Experts of a small language model: 32 SwiGLU neurons an expert.
Below are experts of layer 6 (counted from 0) of a mixture-of-experts language model. Rows are named gate (a neuron's input weights, with its number), up (a neuron's input weights, with its number) and show model dimensions 0-127. Each number is 128 + 24 x the weight over its row's rms, rounded and kept within 0 to 255. Numbers have three digits each.
Before each expert's rows: a language model's description of what the expert responds to. This comes from a sample of Wikipedia text that the model never trained on.

# expert 52
What it handles: Cell-start numbers and Yes. Space or first digit at the start of a table cell after a pipe or semicolon, plus cell words like Yes, $, ?.
gate0:110167100128120152102131129111153124150104090120119162159103114135142109104108113125052102125118118084111150129166148122119138166164169129140156065116181126140139123151137123136121123092126125106129153142120113147140145124157127178145134139134161133107158094139185135138169117127099095128195121143111129133117120099144152169135132098138092074116099147117108172129129139131123126142137
up0:115184101097166133097109106119123133085148186135143156130134083122111130139158115158138138126145131063096164128120121123138149102137127115146151090183164150133154141123111121142121135102111089178120167148130125121119124131144144135121144078110128146140159094107166122141149080122139125158156121109168141131144142107126155160108128112177123090154129142174155156118135141148144135160154

# expert 27
What it handles: Generic head nouns. Common nouns ending a noun phrase after the, a, first or same, such as time, day, stops, route, towns, part.
gate5:094131089116146151110094147126105162161133132125130157151137190112129114143144123123118131132142159074133138116132112100139151107099100131129137188103126144155122086100160120135162097135141131113115139069115121152184121130123159107118128110121123129110146170123151151151156108142101146120120142100116124104127137133054129093108168107072084132150140112132102165155089099140119129109141
up5:128123147119139146132106183110201125140154115068120134098166094098119124120136144164136079144121163126106121126108086132123098093142113121106173093141120131077152149127137122123111099097128111111138140129133090158122132170089143134105094143125128124125083132151099115159126155137123100100137126079082121144180149156074126125092137118131145111118142124165152122138123140106143130103137

# expert 28
What it handles: Table row endings. The closing pipe and line break ending a markdown table row, and the header separator lines like |---|---|, in lists and results tables.
gate0:172129112129105142163133144105142119132115166116129106116095125131117105137110151166132091106132174104123169157146146098085154151119101136164173141108132102102140134159138125122106100150160131153140110151133131125137134107082118144186137078128110098103112140104118139157120184138137092127128105137126126080133183125140098116112132128120109197099108116125089131169167101126137098128149
up0:143127119139143141119138143117117141127166159143166118171125125142141094096152122115101134137137114124124135140146151056129153158126198148116129145137140091116163142079105139141125143092106130132093140158124149134127114147125112149128168161125141142082113119128100088113187126121080127153090100112090113130109081110167128118093126104145170106128088149096104141106108103148161125139094

# expert 61
What it handles: Clause-linking words. Subordinators and linkers opening clauses after a comma, such as while, until, although, who, when, since, however.
gate0:170108134135136140175102126093131108132086121097132137140131150188103128131131143127172097107151158127127118097140108097126110146115114118147099065094138114152092153160128125168127145082143109166177102092108113101136095139158137102137104128079126134094143123112158120126108110112105118118126166150162113175121085145138100121125167089114130119117124139128117116169161143132099094112142
up0:086117135083144121129140108159111124090151133133117143141115133073129121115128106102102115133133110149132106083149108107149114125117145138089094101154164118111131115126114176125146104101154134148163113175086143148126166132160123129129176135103123120162110118149145097135152116160163124141101180143088145175124119145120143114095142087101125118170109080123084133155147099133129104148074

# expert 9
What it handles: Competition and organization names. Head nouns of sports competitions, leagues and military or official bodies after a modifier, such as League, Cup, Championship, Conference, Army.
gate0:127155114109108065158167133108153114140083137103145134138131133146146081176136100126080116113118133136117101097149087113095153133106120149152068113139145111129126130126165111145134092128159168158132113110091101109173127107128117129145147173148104115131177182116178120121145116084123118094128141129129155122127129153136153110115149155119136083172114096119108153096121136124153124121133
up0:126153165128144134169117128112136137141194127159131143137142129069182155132127177161132147105108159098127086130089124119160127132117094137155157088123111129131162143125110164109115113131088081149090185115116144164114102098119126113112145116093135142114119140117112144154139160126156098142150145154142106150111189139125115156125088132148130130140169147116120105106116127097092107104116

# expert 54
What it handles: Digits in data. Single digits in tables, scores, dates, rankings and numbered lists, such as R1 rounds, seed numbers and vote counts.
gate0:166135136096109137104132103148102119120133122102181132118122120118148122177145129162159135154157128103127128093137147109120113138122108127160115119156190121132134083142107122106180141156098099128101104088139167123124102117148122137166164126156157113119106149132146154134096118089129116156168146143138152155095140093167175153113155135123162142123182173173145114098088123130114125143114
up0:110121151147102138141140105103107125086182160158129136123118117107115158126169122140059129157134162095096152124146134104128102135146177156130140147095088156133092159149115124123105140184105128078089129112123129117132149122116117140129131113133096138135115142104135156168111151130116138130088126140105133106121055126153102148084115072107130144096106126109156105098133140122107110135092

# expert 40
What it handles: Final name pieces. Last word piece completing foreign personal or place names, e.g. Niss-an, Königs-feld, Malay-alam, Yuex-iu, Bapp-i.
gate5:131143117143135135146130134099194134117134106132092143087176138117129133104092176136122130140165149176194138070121127178159128090087109139147134117158143123128073145131122150127135110132115150139086170124133165109157156124119112124116131125106109143100119134134140132151150153170115123150104153099148119127122167119147113161125175160126155118095139149104123167119088119124166108136127
up5:115078129123145159144101092114134116120120111153085138145171135129135082138144143081128146105091130110135129142151104117077112138078122140107159151122131125106150120130205163144073120150146110166148126111133118151134126101140210138139104142102121120186121161127143153121149147139118155106091100120091142105136129123095100150110143120097099128114121111103116133092141115112144123141128

# expert 58
What it handles: Space before numbers. Space token before a number following a pipe, colon or month word in tables and lists, e.g. April 22, W 90-81.
gate0:098105106102108120112129136161172112101136133161157090134084100123100172135131175139118129112143155121122155157152147090093115139153110186115151090097126142165117128132155126123124101183126139104133068098099151110116149127153154146102138091125128106062143155154155160164136124137159162123120084110147113134121146140139125127137111109129164116117140135151110149140167124126126089129158
up0:165153141135163136131165148127102166172095114090130121160159105102106144110155118152087115148122148146137107161109113160115130140114146152110134112116110106156157163144115134115118095138146144143157156125160133179114103109112175190110127125157162127131138099115154146124128161176098133128153162107130119097105110158142071126111145115150138101127118172115162105138149153129099116075139

# expert 30
What it handles: Nature and color words. Capitalized or plain nouns of elements, directions and colors in names and titles, such as Water, Fire, Great, North, White, Sand.
gate0:136129149123081144120134143127147145085089127116123099169154150103137099148167157142113119150150134198127130100078152143120129151163092161114113114159102149118136100142148075123140124070114097153141133088127087074145094133151106122182137126174136132148115157101151124116122113130112102109130113136128134135178150159152144121152102113151174114123139133154132139108109112158118128116139
up0:106153149101082152086166174101146121128145123134135158122160134074169154124120147106143135088135126126109124083121130106139117133102128134128124139100099107137112132107097141140037170130145152093123113132102092116118150161100131150139152112130128129133111147151166093111111132119104119141140123106140112125091128138151142148182129193153154143120139161154142130110119155084154148164136

# expert 25
What it handles: Surname and place endings. Final pieces of English surnames and place names, such as -ley, -ton, -ford, -ington, -chester, -by, often in lists and tables.
gate0:130125122112111134136103105123114160171150113104146167110115134159137130147100143130097109140157149168123131121085147097111141152137124128156105128160154087120157110155070138103099141181142156138122111117112129124090140124074133130144175091143121101145102112120139170137154131172137110132143108141153121121155152122138111095120158114111071098175117156136090100138166150081126111087147
up0:106120147140051160140147128126118103187129119110112096123091136110121120104120121148141157164111080104107139142124139116102127166151107119118100131148115135101143099148104092114135098154110190170116130140136117108137163164092115123141099103104131146115124088151094102110112093088136163178163126118142117092130133130141137079115126123176153108130119109163095140098119121122150148115109

# expert 32
What it handles: Table row endings. Markdown table row ends and separator lines in election, roster and episode tables, plus some passive or reporting verbs like captured, wrote.
gate0:106136165101105169120155145159133133128188074138107124122134126126148155173108151115133138159113135142148155130151104126131112128121106150110140148180120106135136111120094094111145155146115176111136149117129076121141155125122151097104112102136119096119165186121139086135101130168099116102134113137122118134114176174115130090167095150119113170109146154132122148134172153134100121178131
up0:119105109180108157148120114152104145126102177138109123172109109118159120151102142177159119145119132112149171146130107121127098168145173136142150131175085172146146143124141143119137095108102166167144148113120126133162108126140107142147124148125092162120117116098156146108139137151121134100105095126111160129157093093161099116153113116142150103125121116144151144078075180099115118105121

# expert 63
What it handles: Word-final y/ly suffixes. Word-ending pieces such as y, ly, ry, ie completing words and names (Bolly-wood, Fox-y, norther-ly), plus nationality adjectives like Russian, Welsh.
gate0:128159146127127111097080140141147121132105108146130165146154123180176108147116141081109153100135123168123142135159121178103156131093153106131098150162144187117154118116157098126183122180123138110146099159148125156123119133129153134118092131149144148079121123122176155126159112115134123145141172141098114154105116110112136101108115105154098159115130125135107116128132096175107135090140
up0:154133160147161141131109131185140155149104114126100159135121121093106092140158083126149084142135153129170138151089135112174156093150095118142176124152118108129099102120120114187117112134119128158121112146116166138135144105140130108174128066157140110152123133122157172171110153180135146132121118144100120153110104118124104115139142118119094121101104139116186116114138127116170129126117

# expert 0
What it handles: Articles and heading markers. Mostly "the", "a", "an" after prepositions like of, in, at, plus "=" opening article title headings, e.g. "= Dick Wittmann =".
gate0:151125067159134097139165146091164122073111108098108166125180137087158117139086129114143159123143125130120155145116139155127159127142116118162168175107142118104120135110121110113165139137133128134118109135122114131110157096158108137141098104109082165116139134135099054142115144121118108071171153117161106108121110131100111140169144147138123144107141120147123108138153101155144124133168
up0:155112129095125148111099134109138126084140150125170127169154110094084116123138064111108159098141130112129128142166119109123120149112175168136166137114132152146130132113115124128091129143126141130117117166106123100092105130112143134120138157101144160119159131106112083105094096151121109096145125081159169145093126148155126108084139167102153113134103141132145158096073112190134126116125

# expert 42
What it handles: Row and section breaks. Line-ending pipes and paragraph breaks closing infobox fields or table rows before new sections, plus plural nouns like fans, residents, citizens.
gate0:135083145154109163123116143161127108094131135128153116148167156121126107107121115117117112119094164147113099137135164141133128091133148163118114123164133140111137105167122151137083125157161090130146124101068095203127127140154155113120130130107127108168139169126142060148129125112159153119101135158104129159135140140134112167169139164151132129126093116142150113093136106150162145175151
up0:128140151117110132112127158104141121175102141139143116158075118103092085128144140105147095130113116156125159116122126138147184126110144127188152145121125113137140138102133134118085120146103149124147137183133127118115101160134115107147115090161114167136129143102153119095128121139178102142124173120099121114131143148152113129134132075103159131181209192124135118106113145136112129120113

# expert 38
What it handles: Chemistry and biology pieces. Inner and final pieces of chemical and biological terms, such as hyl in diethylene, ide in peroxide, ine in morphine, plus protein, acid.
gate0:102145117132155141133170089086124156114130090114068130141162167173159127154114145150104111117135138123122102148143129090115112107089167132124116101132111121125111149123125131113120114136086080141153121138104126126126126153119162151148084114141136138178145134111157130149137134142193153070111113128131197147113134153121137103164107127174128117131099099149114139114140081098139130115164
up0:142129126135136130145112134106134134124157122119122139158129121145157146129095183143090140150121149128155129123175138166122145114178165143121138161068102130108165176131081116111129124140121163139099097140099118132152146104086113153069078129145136135140129118087099093114128144105150102117096085149145194117079126112126117131106131114160114139085121143147159119155159105127127114122115